config.toml
n_experts = 256
router_bias = true
norm_eps = 1e-05
learning_rate = 0.00968
Below are experts of layer 5 (counted from 0) of a mixture-of-experts language model. Rows are named router (the router's row for the expert), gate (a neuron's input weights, with its number), up (a neuron's input weights, with its number) and show model dimensions 0-255. Each number is 128 + 32 x the weight over its row's rms, rounded and kept within 0 to 255. Numbers have three digits each.
Before each expert's rows: a language model's description of what the expert responds to. This comes from a sample of Wikipedia text that the model never trained on.

# expert 41
Description: Closing parentheses after numbers
router:134147077139136090162063133121133073176177147089092107088128064110105078204131162144119167163143202118207111125163132149099116153082146129081131151136161068168163073126110139120114091128080130190136127145136150159074103112116129128058113098128124138088202114157128136168155108167090137171136173080119123151146080127092104104118169101147165071111117071163169059163079127149122169133103211114170141098103176134179080102095100084133151121130125124091160115170167140140146114069092059163167132131100131109146104166150125091137153150103131084207192135191075131163151125167136125144127107126171100085169150123133114117139134121104120107176146159150159080157141139148128166187099131150063104147152111118129158166112179129149141101130072131128136111102110171111107122178121105
gate1:128118116135147091103145147190127164206148128111133145149120070144122129087102105126132212157084138166179150110124136129106125092121164140135147164158099092134108174170118102117143152112103129113108098095081086151122011130105108134135169103138109127141112115102090144078080114185172100166107094098136060131211150147174157047112123142194105083114152112116108086173077098169133204090085120164147156183189158127147188137075113137140120147106126165122113131163130092114087065127097110162155130160132090143142128125101164132076145043130161126149171181142046138139151138150147120143147113143116173146085106094134100118164080136084075129095133143168126139132135160078218122102110125121102171138157163099111095150107141175173131146126092141093079121101126155173164110123151163
up1:129136127087136137155123086079156137068102147093128091117138165094137132188144163085117110157141173123057091185131130153146123166061107143127113116084144124141167137083151122078102096119149069136103167115128196098094215115142138109132136116108067142205120177091161141141118141102128113100116151152138175115041124108125085236143178118075122156136110137131141146120169139086119133150179115111078079086083100118087072136100115118112131083130106132124159147109159196151147211055164179125068109121149157119131133169098058165169085187133122136096089096143195142159116097124121092132128163113115109114176117181124138169081156136194139105162104118117187156084094117158082153165175137134143128110102119102127162103142124085093130100118142124144160133145130133060103167112137121
gate2:121158108114156169138086130100109142122161154104144104128121120151111109119096111134083146157102113113163104129156124125116108086115132086094174160102153066097056096077194137129102049124120143184118135146128110114121109148117154126049151142070147102112148142178122201122183143141134143133123130162134096103090107096176146054008139110103164121102128123148125086179104138113088150121095083133136088107112112115163093145135130114159124187146123065035131191165097167175156125118129126133160144090138136145121153171100149129154167122151112106157114096081054131109208152092149142129150059143103130198184101134145071162123212128131127169158150092136119085129132119097171075133137126122154154141140099167119139139102102221138107132115071153182195133146129178152159124160114101
up2:151124121161087070174152090102134122129123142151164104094147078131133137150139123148108120153151117125098133102097076158190136180101126148131103048124135101104204131122122172139149151141098113136117118118108174132180168133142119126118156117194140138204148109098157104117128138163102165117140121130070153098161154164103060152207167160154067134138109122152137189062130121123102110129113186122119135140130127103112144133126093151109120073165121134164115216089140131124128122115104123164120135143150176098131091090138129093107095135089119166139141128197147162107053097121169093129124235113182145085091186110114141119130131136125105091106127139077131191193144125139091245040149123116100120090129184103142085110146123065184186123104158119085125158126126075086087150120136168
gate3:149065146117103178181133181105125118122102124126093149101121106121120133099148119114125147156145137113168110097235155134154189095131176148143139089121121132121131125152115194152071118157152133168105161129083127155100162041111133138110147115144093137110119128179103163096163151121106162152058100152167104139171092117122087168120180066107076175116101123147144127120168104150105083082124123109177071114096144096134097178127100107080100080177129156175160080158100116125145146140097120133142175142195125137139091143172140127171152139131123111131082130178182054087108106161101124150158133133170122174196151165110087145124123116181203125139148216181072160161085098114106149126089115044131154101123121117141137131113127112073139163099172091126085113137074078096156188167110164
up3:140116124069143115142122145138116172101133144110063136072160133083094129169140103077151170165164127086165134139202109130162130128115160156152186150125114142097107083193154161120085058129123086148106121119131076118115134036124102214145206145178115142165106132183200162095165149124108150096099062159170122155098138101139165148158180145174116119136117135129115165144103164169149102114084075126116083161114144079121197106149117145108114144143170145148113095132131109093125195158097180099139169126129208133135117142093140094104101108085123144149083133142145070094150112161123125147168182186072108120148076147162097078138167128167141115111149147118080138163071094093084109120113126100138161068130119128149125161074111085102106148112174102103124134167065087131194115165107146
gate4:155162118125185103101120162108116102102145058146149188098110130108153112136107114154122172125091116163103106053126098084099106073168142163123151176116203114114027163126158164067117147122117158086175101110148137162160186147136122062093089120151038133107148140167175142118120165112168142131093145143177122132082114107158117112228163132136157112109174121130063151173088127116049080117138087129153088148169108127155078139116175161135143142145081126087111147178094117126118112144103150102108139143112095069138132100112164147212125122079145120112219108110080125087201123141137106122113152120150129164136151187110121105185119135203181160116142132134075133107123124143141155171153150163089140149108123132149108139078070090137159114075098159110107148134111082129111122100132128
up4:101090141099106144178126075121165183139137173106142122160157189139113113124168118140125069126164119069084122150117128159099119178098096116142175103126091118162200132111142130166147136153161092129037150145078162093075073128131119151158172158114184108181093103128070132114157077153101152130139095089125122109163144133106124159091175077118143162153094150130183094146201121109144143127136110122131129079159122143128142103185113096177101134156149116149149154077167100153117162166178123101123158100168196133119112192130103121043175072157122103151056123120117135123107123066116128123047094178139102092088122127100184145098112129113128103121130132117226124157143157144126070063080108076178126105196128160100125135145161206137112104162166124112145106095135117172148146147131114
gate5:131094130153130048122144088087092134077109109169077129094089119077168139089154117189108134101133068118120118166177203153084157058143116112121104162130188186134163069129102100135147152130129167124074142178135132120141151169117111129112116195159089117092122124114149055139097150131159029131062142163096108158119105117092148167184172120173066115137111144112146179135095163123138090061130121135092084130145112147088120132036107174145119114072130144132114104081181081103186169139089130180122123168145113162129122107153093163132126040138134083147187168119112137139153141128109125160120121133124109181176097137126164087129131124115125160141115159170136116104084132164086161138087119043096155125142121136134145131154132064185165124176170089092136121130146128130144154161139098
up5:144106127140119165145141120147112147066113155104171151152111105136100099151172131112110133237137162129136125114131096081126121188135133132121191122103137083134070106162207101148097153115162066082148135133111158156128126114142140139115179102099121160158169143171155225091252112095150162138141132151116141135056158141183122124162100120100177127120129111156111168148142109119117119150075162146145114103098141076107141140129116090156128102120119152118190137121045140147126111094165140067134138073109132097124149122103175141104175152057095233048071131130120111136133092122153136132126150127076108124084089165100141181113133133182185118124082131052164123110102105129123078124109136093157120090124171119103100119130115183198144140118113157086117132115104198110121133136083098
gate6:125069122187114160127145127179138116068115111106120128122144175099153139090144115090186132122136084158174108132190140104126131100108108170126097094111153106096163129188096090111037181136114155150083145142113115208085157135126083129153099189099132128165206166147079094106037107117119200083160124135091124150119157097132104093140148092093104129122144143129135128136101073165117137141090136159049168114126110122076125104145140160172106141097114109107117115150184106104134140133134035177124148107141095161124192151159162153161127099120125128139061111196145079110108122132131180161150061083116134149066107123144150120134166122200188148118121119172137150124144115148137104121121139067157134126123100099119155092111118161131042106083087131117130149160174044145145125059128111
up6:141091139187076187161143151179176164095114090133151127140168201142148139143097103098142185131144112128136107128094104120135100119125100175133126100141184129103087107121143144169121144144126140143089133102072126163121143171114131102115044161128130161139120158137164156108143074145125200127119117142142110182168153129122072144103145104117096155126106142112134066118151049138100148199086136116110126097149122090049135072188069128151112153195136073116125119142120209126093149113147099179156135145145084113146141097206131126108174090143081092123058082137168078112126132161117172149173081112159110178031083105121102120158162121162088198108115136132204077147125117089111100136073126135138112115116147081104112113133101108146065061147123108115114156152168083135114133109098092
gate7:145086142148074145121194124142171160156098112067163098133189144120143097119139125117114105100059094123166170163170115105165136180166149156136094103129127133128057164133104145139156192123106153143067132102093149197185090212137187146052110117075114129124110157150133157140102055137089102126096123128156124136116114144098133132129156152142094178125115140153170120109142148072088150213140152112099162116106139130136165067134088156085121225177123117103100124118147146078114093073112111165127125118111167090098143130163108101145095086167119166140080159197131158143114162109134106103168101102124161099096099128136153121157122123120086112155134129185105156133168130131153201172083140163148119075158102162121122033197144110157122142138136103147100116142105151047153127185165137
up7:154122130114148150161121105182146174155074169088176146186183088084168107155141107185118047129058126053158156116170104111124118067127116156138125095123110170123063138152108144176132119122119132080097119105071144177187163144108123135169167106121101163097134129187108139115130051072110081147127120121164077130060160151125169079147130123095081091114119148119108149163109145118100143163095156125110136062118134130095167125062157149105084184095110131169126157119136155071128130084157118082089144155130134127110157160134118109102091125157156160102135172164135164120095127123116193129105135159129161125138129060136142127143153144131125111146157111209108145073176179164127186154108145128119118099168117221153140135165146156150082174141152143131110111135099096032142140135088207
gate8:119080116110120129125175121110111117116125177059148092108085098074128111081091161041171139108154098153095068139113212135130137158137146157143119141130170142097157097184100116140148067124123168044133138148146115121121158134121166105130081138125139118112196154158144080140107167133115103180094133128151161193163097139030127154170071127171130078149138126147104124139120143156125133147123141135055178229072123143146064119142158098160145127075140146105139117128077094145159101134131054098119126102070159138148107177140116114159112142141130102156165072166166117150095121171108130149112100136097133114138155154084148176092107133185078095095156179144076042153133142143075126147160138163079125157103127105140182136179168107124182119110148154168202114146131148143103111149144116
up8:077183132149126073120153134161114147143093103144125147159161175172151129106130119193101125166102094173131132135103057133090140075114124153110148137137147146133132163181158093168135197129103111168147132153152088100050118108122103113154159090122137123047080096114095224174113107066115106174182123123082121101087116107132168107185068104124086104159065116122159114173096145116121075125134107166160119108166121133143151172093159121131133146137119163144115141161144069136102151189100185085152112142212114153112147133068164148096124168106131101100140182066101145125117124086125088102101094146090142127098133073184097124155141123083138152137123061172189085092144149145193151124118097136127131159094167184146147133082088099129127156193109127130087133101151061106080147170110140
gate9:115173130110148148162125077070140181148184174108127079149154111140137052107140091146139157113159144066140170112160179146118137160096119102141132153103135128169117110109161044072076114103139089101134131117130090103157066113122156114063116118163120106120127132190069162143201077146140135108155108105140144157160118144107113126184111154126159086130105114162122137214080050137146113132193126159220180136144146118170114062136108129139107120142135141130164116139110109199119113218142094161106116119127126108130153101089158128144120138136107064155136102095127125164089159155123103118094079163126148165194228159143108138156135087114169120213113131166066076142129071108148114137110098160087088152097150125098116157101166148083134103138119127168139109107156117166134143069115131
up9:130113143091078165150148138103048106137122085176075144113147113216122149053168104125084095116156129112190169114157252130107155172144084148091069138173137132106065071155151069144070126113146144198107152145126120127131101167134130126160090184094151119122125142127128063086094176142128138118115113151092107144186120140122090090107147127144173177138121115111105155088156134142118121112134137137192141161103131106142130103141158130163069117118118146103112155115155105139128115121175156188101124043117132119138110078152124110202110108110125094173159146121128143122144134147076064142155227157090139147108095141129148127164133111129116145152122115158158075140129104148089074173146099128158071083132209113163132121123134140100078081087158102108094111143161188145087121102152077
gate10:103106123157117128183114095199190149141118126088073133130116114106101123111075167149122143114103208118146126171103100100146119171137171192132101108124120122119126087186133108155089157111092143131160096126102177082078045095126142168147157114176183134121077141136124192121135093158160194137158184128125139171179151113107118047107163153136175098143116104126130082208074091119158119122102095108168190093125142166126130146072136106134155100130126131133134096186181176123106125147133115121139142135197129109141134111116106105091118177124090095122108128105149102168191106160132157107097080142168138118107131140130163174204147138133093065095114149103094097034118106149125163128116157190047088144104076076135108034108147141135115157175146139151099111117117161144090109121130122
up10:136171118096124171149142117146024101114214129153169107168118147163162124127122118081121119159114069160120147118134160154120132110133095075156158147151134159156091169126139136143148101138099117098101144103120084118152157198137130078125130078068077120175216153101128105103135131106117125160108105113124154065110099124141103155101169134177074137102104136155137134147159120138100179169128155127143142103135132135124108090129076143177097151168098101159121137141060070171119109135146111107133111162056169108113167135098141112134147096085160209119084091136125161140082162045130124148078103083114128166162111170118120120085124159136204141157137084123140118195126163097154085149219122084180124119147073171101125205147106191090163060097107093130174090098151140145133123154122171
gate11:103184101152140075119146096143153088207096130117123134101141136135150114180118101129119156128095119157080102101130156119127154159039125114135140096097137083092154069136138094135095154126117149062138155122200152099175168161113139125127141121101197165091112119159127116094092047112141133166105113103030083109145133130053167154169097119122120087109129122170120118073109111170166127155121131123144100123173134125106167134145117135054151096073133171101120120142201135128150142132139110120146136076154105146127168221098154151166153193072088127108088151166071145149086107145113159127110097151095165128167094143106161173076138141134120077154187079214126084105145181156103138129092120130107168145101165179133140110106149197083160133157135133136166124151178175097170135125150085
up11:155094142160139115158096132090147118078188156131098112165119087125124132143141122157101083155130138150131190117130118119102124082170126161119088143155156183130099192133118197086145041120144113072115133165081126168105021080124146071151156137135078103163143134144087118161178156164169177130146113122199131141124116110171069081129116138170150146144152138077099112188140083107076153095116126124121137118105117130116113054074152137184097167163108086117127146135101178118138129103134134146117125232132159108108081030223102130083118145123148124176176137114176117120128113151139092147119164111130097145155173145124154101181106126116136135135091131082099124151124104119154094165172134147119067101128061118111148162135111127174074136126151174158156194104115087085132116139101175
gate12:091143130111132185146105145065160095148154137144139103105136033131116083078126132153109173132162170078135072127117184162042110168149124114100164110140091121139136120118070135105118152138141146129126072178140121098144094095130114109098096143052105118087158122114088099070143120109105132149107165134091129139180105146152118097065166138092215159136087112164091112125137034085141132160135149124177168135169127120066133091051149149125122124127153101095126120100149119150121218081183135096125146139129154150120083152168126132095133203146153174202088136158086153120118121137137112119122187069127150158173098101125054150124137119117165154175112089105140072106134115161185118153127123101091141127184120133154153120133114177087111135156112095159137182095100169148119178178170083
up12:152158135140119132189143160201141117090211138190079145113097145160128139111093080140113090160119075138088135117153101095150096060086132109145070143109097052136107102152147069150138159133115106091128132121122131131106155084115173092123165128107162138161152121192133075073143180166177143125158124114172093094121175141157165203174143086117058065141141151135193177111127151131109138160112116120101132118122133143171145180177213115136174108149122171090115135158153191131116110118144127105176081103042083100133142108118129128108137076123141148082089128121130144140177118108111080158116090082151125157220118101098122132099087141145113153120164147082160089134110134071064100157136111117118114131077123148119150053114058158104135089108167094130169165147136152107130169141142151
gate13:129112140156130171159146044126166089157205092113123139160074188130093101065087092154100077096162173158142129111140103113130157166127145083102079142135123161145120090133130113084108172125132104077143135157110169150145092174121106131064083164113109142072135166116205091112187088165111147141122171150090150107169116136099154132146115119113190084102104124132124165164073143146115099127155131151165083170143150109125131179123177120159122112185149168142147113086100167153142181094126106158136094120082241134136125159077123110093136195140126123165077163165114163141110111079144091100070122115169135132085164092129168109154160130099200078128062147101135122119113157078200086096081145153105098120159093122129167157148140128113137063121119158137165154094122093156094089170097134
up13:156107131107136098075104099132118099159154056154142098195172118110128115075136162148107147113157137090152123116116163120145132174130124116121132173107104147172182124125102130106080099134140118109167133182143126135164093081113109121162083150153059133085134105112119181113154110144098093098194168154051158106158127139138145071114096109115189120157154121163143143182137122104032143115150140088156045162129161107089156205097108156130115120150153125153153127085108095133099184116122194113094121195094138112115113183135152103107146125153086094139073164108085149178113126112161137122070151091157103106072193077156152127139162127182144103176082171075097106122126133136164070134089107124178114157161172185106135140184187195111155068151093148128135144105140157133085142160126071
gate14:117147104096161117115129079124106166069172052079141115129154095105097153158104124151116146110177136148142099105136080176134096101107124098139083146117106114127111092159168128121104149145152119096163115141145114141083113147102110116140087075168117130066111185130077080156152174192121123115108136118095140104246167159170120160140112165188056060129124130127158114117104145170070190191113165090108133132157146138117102152170123105124106134141110124111134157141112063136146100138072135084126153156066162133129125093073107107028124126105152137225158154183114139124145088121130125107083156150160127108130170113129115093107153171163114099107112167162072129164136097121086127124115137224069152155142138197139189162086106192090084131136129138143140106147111143124135131091175174
up14:104184124133173152169105138125195096121172152076168097094082142183102141097151120125175184082160131101153160160082115150202146140124136145159133082134097117122082134140142157127124058136134120123075141126100113149154131093140134132143086146178172125084150127062087125096062128110120097151092145103159136165187148155084106167057151164168113135118150121139122166083150095175133169112085160092102188117120157148137118148160089143114154151203134115102137085135128090111098072114094167123107160076075148117140125070153059097109114108147121154162096099208152092170089110126142094097142172151180160087230082140119107163114139141142155129138113144099084126160177169130077153127140140187055091141142150093107150143096078138096133077118148061132123122134135169126127125062147134
gate15:139169131126104150129084153136125151081152153105107137139128103138080140077148125187177175129053203149073144148078114097077127165176088148144162120172190138112109089183122173104089135139129104057178151112138161119120129137120153099113085128049077131088110139097048135152152095113183138144175161087197099161109107112113083125064134092136089091125117124142097129150155082159125122116123132132119191113100134119092167139147099080115134177076100152137111126098099099098120083165126173109110171115100152178124191103134127120122130173121108109175210115162081141135110139127110121142128172083142132132143149214164194150125162142131089076130126122191166074192127132094099097137115158135125109128104140156130175080084145088104133091166092085145136168140166066063120134092118114
up15:117169121096173132116180169091156115133084158085093127157178067119106128056125104153138122114072132093113185062116095162125130103115139113135137090146168074127091152060091179088109113139121131081008143148078121114089090140114142080137160165123103097169168104136141144079094067106187112131099124078174121152117131136163150116147152140091104157126140128128114142162147135137158119138133142141156140093083135110126188117119149076152113167111090179089158172100096218137106111171091114086134115109162179158098136146109103158157159089184154138092130101141159146118093153128136156096118110114156137134136160147155170123123145167233106078211090134140193143120114102113117102121146136142130135116126154178123168092121137078162192108180072136148168133096116041153130157119169097
gate16:156095122124016045121160155149126087081112139148118168112137124119121125111036088156121017168175153133171150181135131071081182125144111159172107114110131121153093109139231066166112077122152134106112163141134107155111109133131129110118158155127142111121194125150137140062123101154167061144089150133151130112061177121133136124114114117111127086112129134135138082080148150156173138114117087178117085127124121150055084129082157181143092128141162170140137096118081140097106116119160190160123141148134098135134143107170165133080142130110169160128090119127092097107161082104138115110131139132106091102168068186110177133128162086148154117143115181139147080189070119107098166127122124124147138147157174153078158150141111151154112182081186102084130120138087139119103182115154171
up16:076194122128209187118120105165133130191156110078135098107154127147145164187152194147131180114084170115113127067139104146127083158108154083114142151131188116104091129130045133143130109135105147092158068105159068088132159131114108107094048124105109138120093117112130140187124164156074076130163112123197147116178095140114125137153151097128163140127107108120116123176080105093075138146115096115141135135115137103068132080178143092142152194128075107115117154113162128144159104131124090135141145134083148127135182106077137127160123152175118087156181163120089102124159158126102124145101133181128164121112167120145100122130156163089102154169150164106105126034175153139168086121133109148136109140163116051171154118134176173142109065103036149172111094114150102081165049145115125
gate17:118127126166141134160089167141108138109165142134146086105101183083176144198126115167122092145122083132143096100117187128108114092157122149122078146186125099176090112090148146128153125118126075105152118153152087142086064101113115105120077109162095136121106102170157116138144061115152107154141060108129100111119144130131033161137102161191141087101204117133109163142101126140155191176044146145159221122139131128136147098151142075131097132167154099083113164085115165194123121148155139131142146083148117167142160108082164097097161187145140106153102115130153144196115139125121167146069162050130137125176145100157158111137146119125109074162152052163139089096143087095141108136131133088144114162181113119139150131118103176140131052112096049121106122080142100141115175214097116
up17:119109142091112130156159056107043155167130139162167166126173131102154120187127068080080122119159106113093131105145105119159138132145123101125170100161125166159149131141138122064100149125112143178165118118146169197111198154146099105174088119138117152136129110071110062154115161176135111188146121070027112126160159127097126138102085141115079131122104149131114099131105109147136110193120134123187132131121126072124157115130131125085181144132132143156115095118119140186100102128135113164152145113130139129139150154107117139193135171076137102102067141103136110133104150100124105115152152079145092131176160119135096078135137105136126179073155140242154167135107145135141058082128114133177148090142117161120091189119140076116158153027120083122151174112226061088119085125114107
gate18:097097106150133125110150083113087084102205150113135146091144095094153104143108138101159200113084187144089068094143106116142076146108126154127090195109105131113148081134082119122095086102102135138164161130111106095137191130123154134133162129202083103075108140071138245168174082195093097113165236074153164166157152135132141135177063132137131172136120125124124077126132135144180135127100107119125117089117123106123134171122172142165121138124156125060127124164169105123175101094106110131109135128121135130138147080117119118020136110134149159178178126105121131158104101112134149085113201137122143096143085126151156148120135125101124116137120128109125091088137143212158142118134147135119141148139153098126139174130074072192111162047056169134129124130135106152086136123163181
up18:178117147099168151123114150163191139125105091156123116148115169152101139068140127094088081153164058090103120124105167172138213076146127115123146119124046121120056142112143076116129240131163138120152132147145164108125023098142093118122079116059161133148164178175130034113146162153107132144106052158072099158118112108071150112095174160073147095133176137132099154123167145161134153113131134101144132133107142147120080126159115107133127145147107113188117089074120116116130096156175154111115107106162182146111128180130075131176133152154115074097109117135131128085136162108106109126113062147161129077078142133144153153146119135140088125106136156198138117178156132083140048108114120147118128151115133127128125082147172155145171088207150124122116154138138163126163142101102061
gate19:128134118128108117157089066090159131136085106170076126121095119108128127147161101206158149141053157155104083153099185155100106104101139128130154132114180169115144097099104109082088110139092179195107118122121180113104156107108094149088144109149116142141116085123109107116090140082150147202156189122147081175171108139072123116158192152147133127107145130155147133164158126150131104101119080111121105142126151160143168140078075124177134137152134121113122141153143131110145172111102175131122117147093139132134118137110107112096098255073166075218111115146135122209084166127127063120117046143145132098078113137134117118125123127142149063105154065171107167132088083136111158102084144171085154148107143120084134122157159018138119157136123150140133138134156155085088149171156151
up19:129118108129084073124102103065147151188108111192055150138120175135129151188133071156119170126131177167166095160102159097170107127154110124129149194120129173092142109157109009074096128126083155112121133103133196091109170096099135138127124136141127144086164123141154132138083121107163157154141143138175110148132147114091120109173156142142156098129185144145151203142117143181178135144123064120102115166121122165093137128102110159100123150111122124142135139162143105121131133152077147194124135117038105117157121098142079125063080220104195105163190113167112114141143149119106058147159090161098111098157114169118078120104159142116150084130134149133131109181093101119097089114121153226131123177082094135087150142106122035115156096121124127121136147127147188087111100120154114
gate20:092091105159161137129176119161168127092141149073124111115109080127113146135160135079106119112130125104100132071142129201149158162120117060134129133101100078126138091146098157099154109170115169219081113114218102130124113135128143093072140086088117121084128126130140088121133181126116089118150209100066122098117132140141136183128123153116100113123167105131180112174077128157151128079181111085057095105120127126124190196074138099158108175181164186149141080107136159115131119106143116129183106174160151128140124147050122143074136191135121123131184115125125151108155111117120152142112098093171140060140140090161094124117110087134148109146120129119164179158116113152193109237112158122161108161167160067060122123100153184099163122145074152144146092111121145163097168145112174
up20:159164139112121162154139098118147101143165104171123126142111164143129123099117113128121101144142128132186154139107186105123123171172138171116061073142171176171104133170143095144110112097135100076155127126072108146160112183135117162136081160156100118131114165136167178158115078155122216179080083124113141150119131111105147060079140114152103125122118099131107181160148128140095176114104144160235214158100106105113093055132146119149161111085126107104152183157060164155120136148106109161127147066114172094109143117154102114146148078134100148144152136122178123129100130122152126109158104134096142178122106155061143124160201142116171118127103103100036084135159125061103127072160104067152116104067057174169118148143145088135126169052139077144159101123115123085119119144109067
gate21:119142111179141104159156153081107083180115139140139143141154113092094173137137094082158136126109157127131152123164136176132129152138091142092109153117119129137178175143159073067146107133139151105146098127081082138144163140115127111084095105133160099160093168170179195118156026153144181108172188131198143134167126102139096119136092125123029150104095095176168164126117115135107141152134123135106217149138112148181119135151143128134151121093160077110145145108156118122134142103107111196116134163136134097118115097154115075127129063124142152187209115081102108136075150091121128127119152100102152124184111151145115103148094115095122186134087132102095211197119122122197151189036115168138116138108213137149154146171097090164119211153098119089115134145135132117090109083110120
up21:146119114090050124141070129159152150080134091109158111150056134110161106112106135104111082183169164087180124097135122134138160082130149134127087133132150123136092064163068166194078108129091073047125135143176175130115123140130121154153162193092090163077148135129119096124140173109131063154126149135091110129093133145095143091111168141133209111153119135123116105176136116115128135070089183127139045082133134112073107145046136164139133140087119152140123066127113214121143145103129157092111132126090152124129121150112112156157128178139119189078054113136160144138147103133150183123133129160098132142114162130123134144090199155160156092178118145128130065103073158140036135075162141094106138151162072170111131128134181166072125100160145137136163108112114123103150149156133189
gate22:158147136127115101073102114185079142082138167146117140182138102120147101161180132087112144178152134117127103125121138139135139045117106108113118132127117091125172077055160131121163079118107118138174101099136136124096119039102061088094121111157104146151119117141131147122225146173167147139142054090199135143131143119095080117167091117124131089139131123153153090154131133150042107111076107151130084171106096145129139159072179116184129176130152110102123181145078186112138078122137130081116104148112134161137122188117122144142148127080117075110153100142093095136171110167138112127043076133092141154184128116143166156206165127213133172174147133125189062120111101147195081121144136108144131160108127210118116123153139107138135135075161140117096132110105077112109104177124112
up22:154113123154150148110158138141117123081154085173183119143142168124146126155077135086121083157092133097137085105126100145132163165126174133155182135130178119073088136139120158091105151133101111145143108096163120116170133117150126150128131137151014132136113120152074178141138182134156121102131165165064085143111130098148135094100140130108035116107157152130077208129131137145178083139049135105143109095150141099089112127142141160088108116078111079234141137110162115110100129153116134170129153142128159106102178153111111186137135087093155158116100120076173104072122134089124170165161094116082088106155100194156056137087179151131158103076088149130061211122104156141105170106101093101236123123158125099117120141168085163184116128136169088133145108126146135106149093115115138
gate23:156157134100091131108099134121109124109135164100132154145128130111130111183090119064158168069069142198167119092161172135133087156108124126181137181159179151142034104143185177086126128142119123070174148108147053092124146111119122136110080114150165134089121196112071141109151148137182134094136109144206134112112142133114165167115163143147095116100098139093082132148108116147111143085119106155104149094120151139057112180134149109155133118145166070119145166190070098119141135079109127129137070097144094117142108098132123180088117166090125184112068172133147136141172189098093123148175111145121188134136082124125124172112156129152150154181107089117181102128167146067223115136142132087129093131176052063133118102119089171127119189145121132164092150123115140125151052102127154
up23:138181131136082138099135175117113105166137115125119110145147126107133123153102148091111102057135150245109146138149147129106148136107137094146114141175153132086021081127165108071056102149110154069141178102143100107155176156105133153091153115151165151047109152148092107107100124130158125111168150146100145114172105118102131128149216163150094091138106132132109162151104122161082118080097125157128120137130165138118100206132138123181128146139148117122124101168089128126130178116125147192156073058098098124134108059088105155082120121111143173174108198138136123138107135047106106143166117145100160105123109149125087144073154124061129129181124095134161072103150152079181142102173122154117111144129076101124136164140113159069052151138135114202077143129092169120131077100170095
gate24:132123117146136144145170147113129186101166178074145119164119145104145138110127102180112151132101142125123111143129149129091151123102124123058118134129160079154132166092134154145101110138126085122149122121080080145103154052132128216165162104175180150134116134134126119131071202174145154136162087150177141141166106111147114073105108070126182140150131130126138150115123135118127176138088148107136193104123113167114130212068144070112125140130146103145116123117183078137074133215105140201131104122150099147152094060069109088075134172107136115146087129134173104146108108095103149132120117116131172148109117081131196115111114141102095113150140068142040112077190138124134085107146141065107073124149132146127194099136119212133160125203079111112094145122087175176162122080142193
up24:147117118098128089149117089168055173199129085148093102112166102199141159094113138091134138061150123099194148185168128137173143106138194092170149127105138143121095139163121047113086149122140166178043146073129147066067166144124123099121149154113143123108151176103103107100148186098074124124139133138058146137171103142072143141112153125145116133128122131125141173129100099150194127156182084151126077175127128114118116144186059138095138103190091167076108087169072171120127170116122100181120118146122168130124110158187106161120119139161124133055112114143168160105124133119110091149124062181156096145079129140143125152084116123189136172145170120158111132151144076137078085152165162156090188159089141164119118147132138088102197155126091124139140136138156113082110115093120118
gate25:145198124059085108115112165132059144107144124098141121171081175181135129166107080118220156107168106080202108144094212140164136126122180104084143143125183069113166130115107103085095080146150110170111138100087123116132157075130126122138103127143156128046083135145143044162111088137133157121184105116109131133060130151084129123131121181120124141121121127105148113089090113158091133079105123117115116136146168134092134086169082125170136182172109095109120121169100131136082127161111113163177114145093115138149147171164151156157127156157111157102113103107164092157163109107066081116167075169163104144136098148137108184102124130132142180135131189140124160205162157131126105142091109058196100139090154040114133168152168155152118129070130121148133098124088123146130066117095138
up25:124114124091111137111117071164164155163124216066162137107159086135089133166098160109127122084095218154126181099162084180149128099114112119102058105158119129132143084131075110157122127139121133041153155082108115189083190088118161112121166103154135176117124138142115143115137174152042122134119134113149120117120102101139139134197141122118125085140155140135194100073106100135103125156154051146127085092097117139060167127184125137090130167100105156136133117057146156138158124154140136135116135074131110133119085146140091099105137146149149126190132140054085133067119099129147180126121159176166139119064139124155136186116090153076130080140144121172065100185147142088138157137126165125114075141134125126159186127110112138122111159165120083124094159138161097111113105110144250
gate26:131124128085095108131150124105164176080110131094123095122085099205132133127124122160108152140101077137157106149095104167099094135058089133179134101088143158150184147072161113164115184104147113136091121073181137154144118097123114161041081106063069121151176112168146044111125094164158105136135070146097111122128132141093155170195110136119104127129078121143111159110172158135180130133144148137118076177119105154114078100090191127145129145169100100114104179109111143158128177096156114158095119100128197106138088176178102155119112132126109188172105165133130147134154160189146075112098143159046161164161096123160143118158096143170110176180159166223129112110133119125116218142111113093094133143103148096146141119137171088117187127126183069099120130164147126090111127154117122
up26:157121120151134038171141128151102060167120133106161143160178126061130139083111117079159125089135123148059128143121100068159199084165147152110141150141113168165137112176112155095165068133154137121158125121181117142113133159124121172196167158137113126156119145103120219187120142077088113128086197121132138115146147123139104142082178110136171110120159132128148128108104149115090105107100120110030147071098168123065138149158112135063137143078202126169157049113107154107157075140084109125149150149154103133127131123116118129068101120105118139087179117122137135141114065092088210146147108134137125128096144164098157137095138138137166086099079100076119116130091181159082134114117135163152113091134164161113108158147022171152113196104159153126144097104116130164155125101129109
gate27:140110121176090164093149136121165176141193110131090134157211133082127105165118131138106171182146150094185137172144106147126151146097151150098174202173126133103064090087123091131081125146135136106142115112070081122164151154123092132137170129196175162114084106160166149123157097168158082162190068110163137171150160119146141057085156121138150121137129131104116044114067092127117158208140148122169195100134124134115140097008124123150136121088109056155123135163131129136175148153126171128146139168112115115117136082135090098087161108141122117158109137063105161145113144105123182121140138143108134116119083133105071092119164145176067185158123133100104079150175146083088117136166135091116135145104141099102123181167142160140067086100145092084111166140118146099112109096122167
up27:121129148134135176085167048085132116125134129124126165168143129092130078141090146087169105121124130118199135036223148089118130109076127128125148211167132120149160150182082161117059143128127061057147094145105102132101184094113123128144120141101167134114096132153079155083138098173144087186148098148176102108104111142132160128146145163146153109102107133101084146137159101154074095160158151148153118122163092140125202073076106145151140105138117090144145155200157085137170104113142136108128139118106099113121145146124136148152165170144110089033113160088107113139135152183153210180109090078102125066129163060096113099145148145196111140169085114122117126073108137086148067095149116127158147116101064135152123160149142140156093151159086085125163119132105123137105078105130133